Experts of a small language model: vocabulary 1024, 254M tokens.
Below are experts of layer 2 (counted from 0) of a mixture-of-experts language model. Rows are named down (a neuron's output weights, with its number) and show model dimensions 0-63. Each number is 128 + 24 x the weight over its row's rms, rounded and kept within 0 to 255.
Before each expert's rows: a language model's description of what the expert responds to. This comes from a sample of Wikipedia text that the model never trained on.

# expert 3
Copular and auxiliary verbs after a subject (is, was, as, were, has) and colons after field labels, as in "Wayside is", "Born:".
down0 [128 115 135 100 156  55 130 112 113 135 159  94 134 124 133 123 162 118 113 147 194 144 113 126 171  80 136 120 111 135  88 118 140 112 194 126 130 152 142 148 142 126 137 112 109 193 160 136 137 129 150 143 153 137 129 109  72 157 133 118 119 127 119 167]
down1 [110 103 124 119 117 142 112 144 139 173 115  74 136 132 193 169 119 165 101 125 125  66  98 110 143 104 102 119 110 164 140 131 123 175 141 138 132 100 150 102  64 119 125 121 112 138 127 110 122  91  88 143 128 134  97 136 143 126 152 148 152 119 119 131]
down2 [111 133 111 161 138 132 100 127  95 158 132 130 101 101  97  98 147 119 124 137 124 131 145 115 110 123 145 164  90 120 126 107 197  67 129 118 110 101 131 126  87 100 112 101 105 117 141 109 124 105 102 118 121 142 114 139 184 154 126 123 142 101 138 184]
down3 [136 164  86 124 129 133 110 155 148 123 103 145 121 112  80 158 113 168 133 144 151 130 127 139 149 101 150 149 119 107 185 152 119 172  98 133 145 128 104 127 149 175 149 108 184 139 108 132 125 123 121 153 132 123 115 122 129 142  78 185 163 118 126 135]
down4 [127 120 177 100 107 151  86 157 113 125 164 111 141 149 159 177 132 148 124 159  87  96  88 132  94 112 132  95  96 150 149 108 146 130 162 147 101 144 126 112 106 125 122  91  86 160 120 111 178 169 137 126 140 138 139 133 115 165  92 112 141 151 108 132]
down5 [134 103 125 103  87 158 104 160 136 118 152  98 174  85 171 141 143 136 135 100 133 141  82 146 130 152  73 120 126 137 109 128 102 138 151 110  94 115 170 138 115 121 140 128  97 158 116 100 113 127  98 120  97 118 152 137 125 167 141 127 136 118 166  91]
down6 [116 151 129  96  91 147 183  79 129 133 149  81 121 136 163 126 114 124 127 149 167 116 155  95 156 122 107 136 174 133 131  98 139 135 106 107 139 130 154 103  87 160 120 141 169 122 120 139 144 121 123 140 118 160 144 124 160 120 153 140  98 120 122 161]
down7 [ 90 135 121 158 126 127 116  87 171  95 170 124 138 170 125 140 172 127 174 125 150 128 139 118 137  99 154 134  98 130 145 116 124 146 144 113 102  86 118 147 109 134 113 146 112 132 159  95 197 159 178  98 136 123 135 136 136 147 144 108 171 168 146  99]
down8 [108 102 104  76 127 142 141 103 105 104 162 123 136 109 170 113 146 146 140 110 146 136 123 119 132 132 113 128 111 151 131 116 165 103 162 115 116 129 140 137 116 167 158  52 152 118 140  89 130  93 141 124 136 146 133 171 111 127 132  86  97  85 129 138]
down9 [108 138  59 166 130 157 107 145 128 112 113 105 114 123  61 149 117 130 106 129 131 121 125 130 145  93 156 116 118 118 138 147 144 107 145 136 137 137 137 119 154 109 164 119 129 147 116 153 114 117 107 148 102 124 111 120 100 135 136  87 127 138  97  93]
down10 [131 130 124  82 130 131 131 173 150 165 137  89  87  66 140 147 127 136  93  90 129 166 117 138 144  84 135 168 152 137 148 134 121 130 116  85 140 132 117 140  64 139 133 117 160 149 133 112 185 138 166 125 128 126 114 130 156 118 168  97 126 141 137 136]
down11 [108  91 146 164 116  97 115 162  98 165 104 115 136 158 116 137 158 105 139 176 125 174 157 102 101  89  89 128 134 101 131 173 139 133 138 135 132 176 165 102 189 133 103 101 146 105 158 158 147  91 113 143 134 126 131 133 140 113 133 135 114 127 130 129]
down12 [121 133 150 134 127 133 129  73 102 138 117 145 141 133 103 109  72 141 145 115 122 167 131 115 106 124 140 144 193 169 130  98 175 103 117 170 183 122 128 155  93 162 133 162 139 143 153 117 119 132 137 137 105 123 138 123 112 137 147 116 114 153 182 133]
down13 [125 122 103 140 126 122  85 188 147 144 132 156 134 122 158 135 119 126 112 129 145 141  92 142 135 179  96 116 130 121  91 143 145 159 110 112 126 114 125 105 156  80 124 157  90 137 102 136  95 146 140 148  99 108 153  99 115 155  97 143 101 101 154 126]
down14 [ 99 138 195 154 128 105 131 164  97 128 119 130 124  67 127  98 133 138 119 107 108 149 131 141 127 103 119 115 139 129  95  99 105 104 117  98 103  91 134  85 130 159 131 113 144 195 135 116 128 151 158 114 132 129  97 130 107 133 142 110 109 115 118 122]
down15 [128 136 154 144 113 119 142 143 120 153 143 141 127 116 154 122 128 112 104 120 152 113 141 102 124 107 115 127  83 111 154 139 116 115 133 114 169 165  95 164 133  97  65 107 164  95 116 123 152  77 113 138 146 136 131 130 133 116  85 182 111 156 135 108]
down16 [120 137 107 159 149 127 106 154 141 109 163 122 116  95 127 117  97  89 146 118 106 135 110 168 123 170  94 106  89 151 139 118  97 141 117 130 120 157 142  89 132 168  98 154 144 134 127 136  95 114 108  94 138 142  79  97 107 132 141 110 123 142 173  90]
down17 [133 105 185 112 110 122 147 110 152 118 122 123 141 108 151 119 120 133 169 180 135 114 161 124 139 145  48 134 128 184 121 100 127 116 117 107 141 145 105 174 107  67 120 125 131 132 132 139 150  99 147 114 153 121 141 125 150  84 135 139 123 121 174 137]
down18 [122  79 123 115 156 137 151  85  92 121 139 171 135 172 118  84 149 110 121 126 114 157 112 116 124 142 120 119 103 114 124 138  98  96 160 138 130 127 135 107  93 138 144 146  96 135  89 134 141 162 140  89 134 160  92 157 140  89 145  98 185 125  95 154]
down19 [145 146 148 133 182  82  96 141 143 113 101 134 116 137 119  84 113 179 149 123 134 148 163 152 105 115 139 176 139 115 152 126 128 152 103 100 146 123 147 158 121 140  97 112 115 118 134 136 162 123 149  96 100 155 167 145 137 101 143 107 123 123 100 151]
down20 [135 127 116 169 130 148  80 169 120 161 190 142 132 175 173 160 137 119 114 114 134 124 111 148 137  99 106 101 152 118 134 143 148 137 147 154 142 151 106 152 146 114 130 127 103 125 138  96 148 141 115 105 175 130 121 127 109 150  87 130 175  99 176  88]
down21 [102 110  96 106 157 129 115 153 105 145 152 133 161 107 137 131 131 123 115 107  97 156 133 133 134 120 185 135 131 164 123 118 116  77 100  90 135 113 163 123 111 114 166 158 143 159  88 124 122 145 125 106 158 110 128 135  98 144 146 155 162 123 151 146]
down22 [146 109 147 105 150 150 130 131  93 107 127 156 141  98 119 152 143 160 120 105 130 146 111 119 106 151 151 145 156 142 139 139 121 112 131 140  88 121 131 109  83 124 155 109 118 146 140 137 155 165 146 125 151 149 148 119 108 199  84  81 112  97 101 127]
down23 [113 130 187 112 136 152 108 149 118 131 106  99 169 141 156 141 142 151 145 110 156 106 156 128 118 170 154 136 115 131  76 123 115 141 119  67 112 127 166 151 123  97 152 124 170 104 119 125 162 154  83 102 138 153 144 117 109 118 133 111 120 138 183 117]
down24 [114 109 142 124 150  78 129 143 103 117 159 127 107 114 128  96 121 102 139 142 107 145 107 126 100 125  66 103 136 122 169 118 143 132 148 115 133 129 104 138 114 121 106  81 173 102 144  99 115 102 126 150 111 145 134 154 111  99 163 105  97 114  98 143]
down25 [137  72 110 142 113 202 100 168 128 106 139 125 145 158 138  87 178 134 116 164  88 130  94 139 158 140 159  87 121 106 135 147 151 137 133 101 130  96 185 145 164 133 117  91  87 128 122 121  98 160 128  70 166  93 120 109 103 119 176 111 178 153 141 113]
down26 [138 108 155 123 126  86 114 151 170 100 147 122 130 109 140 186 141 101 143 149 111 106  94 117 121 123 173 111 106 137 108  82  94 127 109 148 141 141 149  78 144 104 152 139 151 117 103 150  89 111 146 106 150 125 116 110 134  83 130 133  99 154 113 150]
down27 [154 144 107 149 128 119  87 154 159 142  91 133 125 155 145 174 152 122 152 130 109 125 102 114 106 122 100 147 121 140 147 100 119 160 110 169 149 113 166  90 180 109 111 196 147 163 137 114 125 141 140 142 171 140 123  85 127 141 122 118 131 144 107 159]
down28 [ 78  94 111 124 138 114  90 178 123 146 131 102 132 157 141 134 128 152  60 123 111 127 134 150 150 145 121 113 105 166 101 103 140 116 110 144 141 102 160 142  67 150 111 110 181 122  99 154 113 109 144 147 141 109 132 111 118 137  74 128  95 113 103 148]
down29 [117 100 147 105 104 108 167  84 123 162 142 149  96 108 113 112 115 134 145 161 139 137 152 111 135 121 115 125 123 163 134 143 140 111 117 156 119 135 173 123 153  93  67 121 146 141 113  90 115 126 142 106 123 151  94 175 135  71 171 122 118 115 159 138]
down30 [128 181 115 119 167 116 105 161 154 148 111 100  95 111 119 117 106 126 147  74 114 130 165 116 113 114 126 152 176 101 135 113 111 166  97 155 107 115 126 148 105  79 127 145 149 181 123 179 141 134 158 109 115 126 134 100 112 118 138 136 153 128 110 138]
down31 [162 105 142 138 140 135 143 113 131 163 139  94 114 114 125 130 103 144 118 118  90 101 101 110 148 101 162 110 135  93 127 130 152  70 112 130 134 121 144  92 146 130 105 153 116 105 132  99 119 103 121  97 126 166 110 165  92 143 154 154 139  96  69 140]
down32 [138 140 135 122 148 113  96 130 132 145 127 130 150 134 120 148 107 133 138 131 115 103 140 113 119 138 102 179 153 128 133 123 121 111 156 109 151 106 160 147  93 114 146 137 175 155 134 133 125 155 143 133 115 108  89 138 145 165 156 149 108 114 136 165]
down33 [143  87  84 156 124 126  98  95 141 112  97 137 149 144 144 131 136 105 117  95 141 147 168 154 154 145 128 118 119 142 130 182 165  78 133 117 139 132 158 159 155 129  72 156 143 118 157 135 139  94 107 142  88 129 100 181 162 165 172 164 162 128 142 134]
down34 [ 91 168 111 128 118 121 167 150 162 134 107 113  35  94 147 120 146 107 129 123 144  97 158 143 189 133 115 140 127 119 148 149 134 168 126 135 101 111 163 160 153 119 131 154 129 107 100 115 135  86 142  99 132 122 122 134 110 118 136 153 125 161 137 114]

# expert 24
Prepositions such as of, in, for, at, from, during after a noun or verb, plus some word-final pieces like "-ed" in "signed".
down0 [120 144 106  85 158 115 134 164 149 189 118 135 134 113 153 116 166 176  73 147 145 179 123 156 120 161 110 130 142 104 179 107 157 144 120 135  96 135 151 125 144 155  82 163 147 154 128  83 118 129 114 127 138 136 118 121 164 115 141 108 139 115 144 172]
down1 [138 124 106 120 105 145  97  97 113 118  97 112 133 117 123 139 143  93  97  78 111 144 145 100 133 126 140 168  86 175 115 161 134 124  91 131 103 100 125  99 169 110  93 129 163 167 106 147 194 133 132 164 135 126 154 136 142 133 153 130 172  97  83 127]
down2 [110 165 142 127 137 106 137  88 141 118  95 151 100 117 112 131  98 117 129 136 125 139 107 122 158  75 114 129 132  90 138 114 146 145 107 126 142 114  99 129 154 114 134 110 159 139 137 128 137 106 137  78 153 114  96 112 127 127 109 178 119 124 166 132]
down3 [114 129 101 109 134 112  96 109  93 101 107 136 122 106  85 118 135  92 172  99 115  96 184 162 190 112 113  92 145 155 107 117 100 126 129 140 120 153  78 167 113 122 151 110 123 106 133 157 106 117 111 116 167 137 102 112 150 114 110 102  98 127 135 124]
down4 [118 163 167 138 103 146  87 145 110 111 148 116 160 104 141 135 108 115 120 107 137 141 158 109 121  85 130 146 111 157 139 126 128 152 138 173 111 124 110 124 135 140 135 171  97 137 148 117 119 137  93 148 115 142  99 117 107 130 124 102 157  85 117 117]
down5 [124 136 103 104 142 105 169 171 134 147 131 115 121 138 180 151 147 103 145 145 111  80 155 149  88 124 145 119 105 139 125  97 121 167 135 130 101 134 122 134 158 105 113 115 125 120 116 119 110 115 129 145 122 103  91 135  91 184 104 109 125 135 124 152]
down6 [138 174 156  69 132 157 116 113 100 130 133 129 174 114 148 152 114 136 153  93 127 154 134 123  87 165 117 118 158 166  94  96 113 118 125 166 103 126 116 146  97 134 110 130  87 145  99 118 144 145 135 156 143 125 115 110 121  87 171 134 133 112 114 144]
down7 [130 102  90 106 125 139 117 125 140 138  94 135  94 139 125 102  94 122 119 131 114 113 156 175 134 148 122 130 159 159 111 112 122  97 161  96 127 144 121 116 100 146 134 103  52 146 156 150 129 155 148 117 147 122 151 154 128 170 134  89 109 117 124 116]
down8 [125 163 121 122 142 124 100 132 148 130 196 150 126 120  92 138 123 140  98 143  86 115 130  84 110 110 118 105 148 120 108 135 131 123 145 107 192 131 142 130 115 154 177  68 139 126 111 103 137 144 129 157 130 121 117 169 159  81 163 104 128 101 134 135]
down9 [162 120 149 112 115 106 148 141 125 133 151 115 151 138 137 100 125 145 139 104 127 107 123 116 116 181 113  71 173  80 139 151 150 138  77 117 154 126 138 157 118 142  90 109 105 164 143 122 116  93 149  95 127 103 116 164  70 111 122 113 138 137 155 146]
down10 [ 90 117 133  79 118 124 102 105 144 109 133 119 131 142 138 142 143 149 141 165 154 111 143 126 122 101 160 135 142  85 152 123 183 133 153 108 122 153 103 121 134 121 117 132 125 135 184 107 152 121 161 148  96 117 150 120 151 116 179 142 156 164 159 134]
down11 [110 103 130 125 135 112 144 143  88 115 133 138 144 137 134 123 138 156 124 133  93 104 121 124  96 158 135 103 104  91 125 136 132  93 139  88  72 157 131 159 135 132 127 112 120  81 153 172 124 143 133 129  99 124 132  80 139 141 141 103 140 115  65 117]
down12 [132 118 132 116 145 153 129 115 104 130 165 103 135 128 138 186 173 136 155 149 115 157 146 121  96 139 161 143 120 114 121 143 135 131 130 151 151  87 171 132 147 139 157 136 184 154 136 170 145 114 191 150 107 118 113 129 178 122 116 122 120 117 137 133]
down13 [103 119 141 125 148 106  93 138 110 119 142 107 152 128 148 171 210  50 134 139 122 162 126 124 100  79 156 106 130 145 121 140 141 117 144 144 174 175 115 156 134 143 149 132 172 104 114 105 134 125 125 132  90 141 157 150 134  89 138 150 133 124 118 184]
down14 [189 135 138 115 153 114 139 101 105 142  70 134 105 122 111 116 124 106 115 124 144 137 155  84 164 106 101 131 137 138 112 133 116 150 164 117 143 116 153 123 117 143 112 141 102 129 163 135 136  82  81 165  90 108 121 106 132 165 173 117 110 151 117 103]
down15 [137 111 157 136 133  78 161 140 127 112 112 123 136 135 142 126 130 140 113 180 113 116 135  69 141 143 101 112 105 143 129 112 132  92 116 132 117 137 143 126  91  98 106 114 134 171 120 145 123 113  61 161 140 169 148 112 117 125  61  93 121 113 164 152]
down16 [ 79  93  97 166 124 145 127 105 176  96 107 138  92 126 126 105 108 129 135 150 144 135 125 138 123 146 132 160 167 138 130 151 148 125 123  99 137 127 109 120 194 153 123 152 130 105  79 114  96 100 128  88 141 122 170 131 133 111 194 155 124 131 168 145]
down17 [138 124 121 117  86 126  86 179 156 149 116 139 141 150 155 128 149 159 108 149 113 133 131  93 122 123 133 123  92 170 110 137 138 116  98 135 134 115 110 114  96 141 102 144 137 159 108 135 109 138  92 193 151  81 163 113 156 134 112 166 103 121 123 130]
down18 [115  96 119 165 147 143 119 132 107 110 130 165  97  77  76 121 124  66 117 166 147 115 172  92 154 126 165 120 102 182 123  82 139 157 126 153 102 163 125  90 113 113 106 146 144 131  98 128 124  98 143 150 114 123  79 118 145 107  93 127 108 140 145 106]
down19 [139 168 146 169 137 150  96 110 115 130 116 132 119 132 114 117 161  91  88 138 113 104  93 139 143 131  98 158  93 139 142 176 121 142 167 134 106 125 116 152 176 152 166 146 116 106 154  95 138 108 132 116 146  86 156 143 123 121 136 145 120 107 118 101]
down20 [160 168 132 168 167 129 145 105 109 141 104 103 107 103 158 108 144 118 110 155 133 162 110 101 140  76 159  84 113 139 146 123 110 118  91 120 138 193 129 145 151 143 150 122 124 144 103 134 131 120 115 113 141 118 123 105 177 124 128  99 107 127 149 140]
down21 [102 120 143  83 128 105 116 134 117 128 112  86 168 106 145 157 138 118 128 153 115 140 171 118 148 131 175 118  86 133  90  78  76 130 129 143  92 105 141 110 120 125 124 136 130 144 160 119 116 116 101 142 123 124  87 121 104 128 112  99 149  91  83 120]
down22 [125  83 130 102 106 128 146 167 106 106 158 126 214 108 119 154 144 128 138 113 134 133 143 104 170 120  99 118 103 143 100 114  94 110 124 159 116 178 117 108 106  91 147 146 114 180 127 125  85 112 124 147 132 134  78 119 123 157  93 129 143  93 105 162]
down23 [148 119 142 146  96 105 115  96 129 114 134  95  74 120 125 137 153 120  76 105 181 128 143 139 163 129 124 117 116 124 113 106  88 149 124 126 157 150  91 158 113 119 137 170 145 156 141 157  91  85  96 122 132 121 122 109 127 132 125 185 140  88  75 118]
down24 [148 129 135 103 198 145 145 184 108 105 156 133 145 134 128 164 128 170 112 114 129 111 124 127 132 145  89 135 136 115 151 148 110 135 118 131  83 135 131 118 127 137 120 137 100 143 122 136 149 113 134 120  99 118  89 125 161  96 139 160 157 101 145 173]
down25 [128 105 105 111 135 130 102 104 137 134  96 121 179  74 110 137 134 161 144 154 150 127 125 100 119 116 103 132 100 133 111 196 141 130 146 107 138 122 132 110 120 121 148 112 186 150 108 120 120 136 109 127 118 141 109 102  95 158  96 133 134  82 131 126]
down26 [108 122  93 142 157 123 130 129 129 117  79 119 125 115 141  62 144 120 116 122 187 144 197 129  96  97  90 189 128 112 151 149 122 114 113 147 155 121 120 123 121 118 153 144 147  94  91 129 145  98 118  96 107 134 136 130 117  90  97 158 142  90 147 170]
down27 [150 166 100 178 115 119 184 133 126 109  63 147 121 146 138  88 129 141 110 158 172 110 137 129 128 141 119 133 130  77 142 146 116 123 124 115 159 114 164 167 124 135 139 149 128 100 102 134 146  99 145  60 140 166 124 157 137 144 160 130 123 156 127 148]
down28 [123 119 111 120 149 112 141 148 117 134 125 107 150  54 130 166 146 146 138 123 116 138 176 166  99 121 119 166 134 100 156 117 103  89 129 106 120 162 113 121  75 111 116 132  83 122 110 111 163 108 126 138 108 118 134 129 169  85 124 130 128 139 126 139]
down29 [157 111 119 125 163  87 137  73 131 114 148  99 153 176 120 133 142 151  79 137 129 117 115  93 137 129 129 161 128 155 118 163 141 101 100 125 137 148 125 123  96 109 123 126 163 124 105 127 153 125 140 130 115  77 129 166 114 112 121 126 134 120 111 158]
down30 [135 128 115 155 141 145 144 149 103 131 137 139 150 160  95 107 116  91 139 127 113 130 124 163 124 137 141 107 151 140 137 168 139 118 112  69 123 138 113 139 148 125  88  78 120 160 139 120 129 135 117 139  74 130 162 107 110 130  83 113 158  84  86  95]
down31 [139 132 176  79 122 132 148 114 105 135 144 123 115 126 110  75 131 114 167 102 135 133 164  98 103 161 154 164 156 133 106 118 101 123 157 144 141 141 115 112 125  80 179 123 100 158 126 122 147 127 158 127 132 132 103 108 110 105 122 143 101 158 162 128]
down32 [178 105  96 117 103 122 129 102 102 149 112 123 134 140 107 139 113 111 100 108  95 145 129 118 137 119 110 125 165 134 115 133 181  93 167 112 160 144 154 157 138 106  95 142 117 129 140 113  90 154 112 135  95 136 125 130 132  78 146  96 123 143  98 104]
down33 [137 116 131  99  58 105  77 124 123  97 105 123 158 113 122 141 122 114 133 121 134 124 119 135 124 139 106 163 166 124  82 159 131 147 142 100 153 122 141 129 143 119  66 118 156  66 127 100 114 166  97 114 116 128 102 101 158 159 107 139 112 150 172 101]
down34 [138 119 123  61 128 114 123 167 143 135 202 135 111 129 103 154 124 125 145 121 163  99 116 128 142 133 132 156 171 111 124 159 129  96 138 122 158 106 157 156 174 156  90 143 105 117 171  94 109 162 159 115  90 148 101 145 109 158 152 114 163 115 155  82]

# expert 20
Mid-word pieces h, in, an, on, ol inside foreign and proper names, e.g. h in Acehnese and Andhra, l in Alger.
down0 [126 142 105 141 138 147 139 117 149 144 160 114 149 185 123 174 125 146 114 123 125 138 150 125  82 108 182 118 173 121 118 130 118 111  82 113 132 181  99 106 122 128  97  78 147 126 109 197 113 115 144  74 144 158 178 138 167 153 173 153 120 117 126 123]
down1 [148 134 147 128 115 141 113 126 122 125 134 134 121 104  92 107 148  97 122 126 146 172 113 127 155  83 149 106 127 110 136 158 105 133 155 139  81  98 125 130 109 122  76 136 168 176 126 130 116 101 162 137  91 121 153 144 160 144  96 147 189 112 130 157]
down2 [128 132 115 142 111 135 141 138 113 103 137  93 174 124 126 140 138 136 127 128 154 111 134 115 112 152 118 120 101  87 123 155 134 143 151 130 145 107 132 126  81 125 127 126  84  62 100 139 107 105 120 145 138 138 126 102 150 125 167 192 189 117 141  85]
down3 [140 132 120 136 106 141 108  89 102 127 184  77 140 109  90 136 113 122 131 141 135 176 165 117 128 142 169 167 122 142 153 128 124 129 128 137 113 126 124 128 123 115 162 140 136 115 143 174  77 136 154 125 126 115 100 116 120 106 127 176 125 130 148 102]
down4 [ 93 119 100 105 148 146 157 141 111 108 127 136 182 117 140  76  94 139 176 128 136 118 129 177 116 149 129 148 110 131 126 132 121  96 114  81 170 141 145 138 127 126 104 165 121 144 143 130 131 116 134  93  84 152 115 174 135 132 155 173 144 118  97 120]
down5 [ 98 173 112 129 122 145 168 129 162 120 166 103 119 106 144 145 102 107 137 155 140 161 121 168  99 143 141 143 151  67 106 112 106 129 110 106 128 108 108 119  87 136 120 113 141 122 114 164 117 125 114 109 122 128 134 149 124  92 136 146 180 166 141 136]
down6 [113 155 163  82 135 147 118 115 130 109 153 145 111 138 142 136 181 101 114 133 129 125 157 118 106  86 134 113 126 132 160 166 165 103 120 129 145 113 154 116 166 132 124  96 156 110 138 120 137 148 112 175 113  88 112 190 115 105 197 133 122 131 118 128]
down7 [153 151 107 115 104 148 108  89 176  76 127  95 123 142 115  95 119  96  98 128 124 108 126 173 134 109 133 116 136 134  78 126 146 125 100 144 111 130 132 131 144 113 132 126 160 113 175 116 134 116 132 164 134 128 157 141  74 155 178 181 140 121 141 138]
down8 [118  84 162 146 148 103  95 127  88  76 143  98 161 150 113 163 141 132 131  93  99 125 146 136 135 134  81 100 107 131 154 125 130 131 119  80 116  97 128 107 142 103 110 165 155 143 108 110 131 125 111 166 148  67 145 152 129 102 159 115 107 108 112 132]
down9 [125 138 139  84 135 145  79 132 154 151  86 104 133  86 130 102  91 143  54 137  75 111 119 108 131 119 109 122  51 143 117 145 131 124 141 169 120 123 136 146 127 164 117 154 139 114 109 123 116 147 128 160 134 150 124 143 146 195 132 118 176 148 142 143]
down10 [146 128 113 115 117 110 181 108 157 101 146 134 152 143  79 137 128 119  96 104 148  77 124 131 137 130  99 141 142  68 122 127 139 131 113 148 163 153 102 140 110 156 157  93 151 164 152 189 112 120 154 149 137 108 128 144 102  87 120 144 115 177  85 179]
down11 [119 105  83  71  70 159 121 124 128 128 100 118 103 151 124 115 128  84 139 105 144 115 169  78 162 143 127 140  79 103 122 140 175  80 164 124 105 125 133 106 158 121 118 137 120 129 104  97 143 122 126 128 118 126 133 101  80 136 141 138 126 111 110  95]
down12 [162 132 130 148 105 133 156  96 141 142 122 105 139 145 130 117 105 131 110 131 119 134 164 141 170 117  98 128 117 128  93 122 119 118 129 132  76 142 110 128 184 112 133 110  93 126 171  91  95  98 127 146 118 133 112  99 123 124 119 130 100 119 101 114]
down13 [149 125 122 111 151 122 128 100 158 151  95 140 140  90 133 136  75 152 112 119 116 128 131 151 101 114 124 111 112  87 107 141  91  47 119 111 139 178 159 130 133 132 119 157 151 127 130 136 169 102  80 130 102 143 155 123 130 117 163 137 119 113 119 111]
down14 [131 168 114  86 134 130 156 106 108 146 127  86  73 108 134 128 128 105 109 129  89 102 144 125 157 139 152 163  88 130 116 140 153  88 106 140 154 124 136 112 141 114 120 122 172 138 129 138  93 188 157  97  96 132 123 117 123 151 148 144 129 102 115 129]
down15 [127 135 170  81 122 155 140  89 152  94 108 169 146 168 149 153  87 175 143 121 138  95 144 144 120 192 156  98 149 141 104 121 115 107  99  88 117 105 106 142 132 141 154 102 146 101 125 107 123 133 154 114 111 158 140 103 115 148 122 116  95 121  95 134]
down16 [107 138 125  96 123 145 170 116  98 117 148 141 129 106 108 115 148 135 135 181 173 184 133 147  98 140 138 134 142 133 111 180 170 148 126 123 133 124 129 118 103 170 114  99 160 105 137 146 114 161 115 119 161 114 138 171 107 147 158 104 144 147 130 111]
down17 [108 105  88  82 174  87 100 112  76 143 177 124 135 121 133 143 171 110 122 169 133 123 143 155 148 143  63 156 149 119 141 101 112 135 181 142 131 124 116 169 126 138 135 107 114 166 110 143 155 121 102 102 161 142 131 104 169 133  83 127 146 193 176 130]
down18 [125  92 155 129 156 143 155  91 106 140 156 138  97 133 179 128 144 106 162  67 142 106 131  94 137 152 107  91 189 132 128 150 109 117 116 134  93 129 156  80  90 122 161 139 155 148 121 115 120 137 126 108 142 147  67 144 111 166 136 133 153 166  84 136]
down19 [133 148 105 127  97 105 136 121 107  96 147  75  80 105 164 106 136 112 130 134 125 124 123 123 121 154  60 148 143  80 147 113 118 124 126 104 132 124 121 141 113 109 179 155 100  94 132 134 112 117 139 158 114 137 140  86 105 179 118 143 161 165 138 133]
down20 [122 116 155 158 142  97 133 115  88 117 172 146 130 141 128 116 107 148 148 105  94 111 113 160 153 152 168 121 193 143 138 126 117 119 140 127 143  96 116 108  51 104 153  79 147 139 128 144 169 173 133  81 158 133 136 152 104 118 142 161 124  90 127 109]
down21 [113 129  96 114 152 148 153 141 112 146 138 131 146 107 173 154 107 139 110 109 130 126 142 119  77 150 150 140 119 100 126  95  59 151 118 117 143 114  94 117 109 132  94 121 130 123 158 148 151 116  96 100 126 124 137 142 101  87 125 151 119 160 118 105]
down22 [122 127 140  71 116 140 137 121 100 171 108 136 130 142  72 116  98 127  84 130 119  84 119  98 113  79 152 126 102  83 119 131 101 137 117 117 145 156  74 125 114 153 146 112 149 121  93 144 107 139 140 112 130 114 146 101 149 146 124 126 117 137 121 153]
down23 [112 122 154 117 183 140 178  95 106 186 129  76 169 144 129 131 145 156 122 126 140 126 130 130 115 128 154 147  85 128 144 126 129 106 124 128 136 143 127 154 139 116 163  94 133 136 129  95 115 126 156 142 181 107 142 154 166 135 115 130 141 144 132 131]
down24 [147 126 138  90 144  99 115 119 144 144 140 138 136 155 124  89 118 169 149  99 133 143 131 137 114 157 115 139 151 168 107 149 122 134 178 121  87 133 153 142 161 145 144 112  99 134 159 144 182 116 135 136 153 139 171 135 103 189 119 116 157 123 153 135]
down25 [137 156 156  93 172 143 167 123 158 173 134 111 112 118 165 142 108 147 127 140 196 134 140 141 154 140 113 149 144 117 118 163 138 123 196 113 110 141 126  85 114 109 134 161 156 181 169 113 100 125 104 111 147 132 120 126  97 156 114 148 129 149 106  89]
down26 [126 170  81 145 150 152 151 135 138 140 125 122 162 141 114 135 119 106 135 105 148 141 153 148 135 154 166 106 178 149  51 149 149 128 137 152  89 155 124 108  68 121 116 115 110 105 129 171 185 147 139 136 122 124 105 141  96 118 134 186 165 120 157 136]
down27 [111 145 170 140 104 123 118 166 109 140 167 166 177 101 135 165 128 182 179 126 104 154 108 123 103 142 155 137 158 116 153 114 142 100 140 120 136 121 132 140  88 133 144 131  84 155 116 115 105 140 122 136 139 124  98 114 171 158 116 122 131 148 145 166]
down28 [113 132 160 156 120 152 134 150 159 100 138 141 127  92 148 119 151 140 156 101  88 118 148  98 159 102 136 127 126 120 148 128 103 163 126 117 110 128 151  79 102 127 142 154 108 108 154 158 147 126 110 135 135 118 141  90 167  78 119 159 116 105 144 133]
down29 [ 93 119 123 172 112  95  90 110 121 123 106 126 100 107 111  99 108 158 123 110 143 121 107 137 112 126  65 109 179 179 155 109 135 130 136 132 136 116 154 120 108  88 144 116 137 130 136 146 145 143 124 124 149  85 137 136 131 131 168 172 101  94 149 128]
down30 [164 145 132 180  82 145 112 116 138 156 110 105 137 116 120 134 139  95 101 145 119 189 128 128 173 118 145 105 154  94 112 142 107 122 108 123 111 144 115 124 129 150 123 135 137 127 167 139 174 148  92 133 139 162 110 111 126 151 142 145 130 109 157 136]
down31 [ 95 113 179  80 132 100 129  97 124 138 127 122  98 114 119 154 130 159 133 142 116 129 106 161 119 146 111 166 149 113 149 132 144 137 144 174 140 134 109 136 132 125 122 134 133 166 124 180 114 173 136 114 146 130 120 109 127 145 126 150 154 137 129 145]
down32 [ 92 148 144 123 123  69 121 169 137 133 128 121 126 171 139 129 114 157 135 132  56 104  85 166 154 153 158 157 164 108 121 121 123 134  53 159 137 131 133 150 141 121 120  69 107 142 158 106 143 113 121 109 148 128 111 133 135 112 159 132  81  92 130 110]
down33 [108 147  50 128 159  89 115  95 140 163 134 108 122 157  82 147 140 119 125 120 171 129 126 154 151  82 156 138 105 128 128 134 124  87 112  90 115 136 122 120  91 115  87 120 165 125 104 101 155 135  91 155 116 143 118 150 104  85 155 143 183 103 108 100]
down34 [162 127  89 117 104 150 103  88 111 156 166  98 107 119 114 130 128 112 103 142 126 152 154 122 122 120 141 119 120 161 104 135 120 139 108  80 109 198 120 155  80 160 103 116 146 132  96 164 158  97 110 144 109 117 142 163 106 112 113 134 115 132 113 174]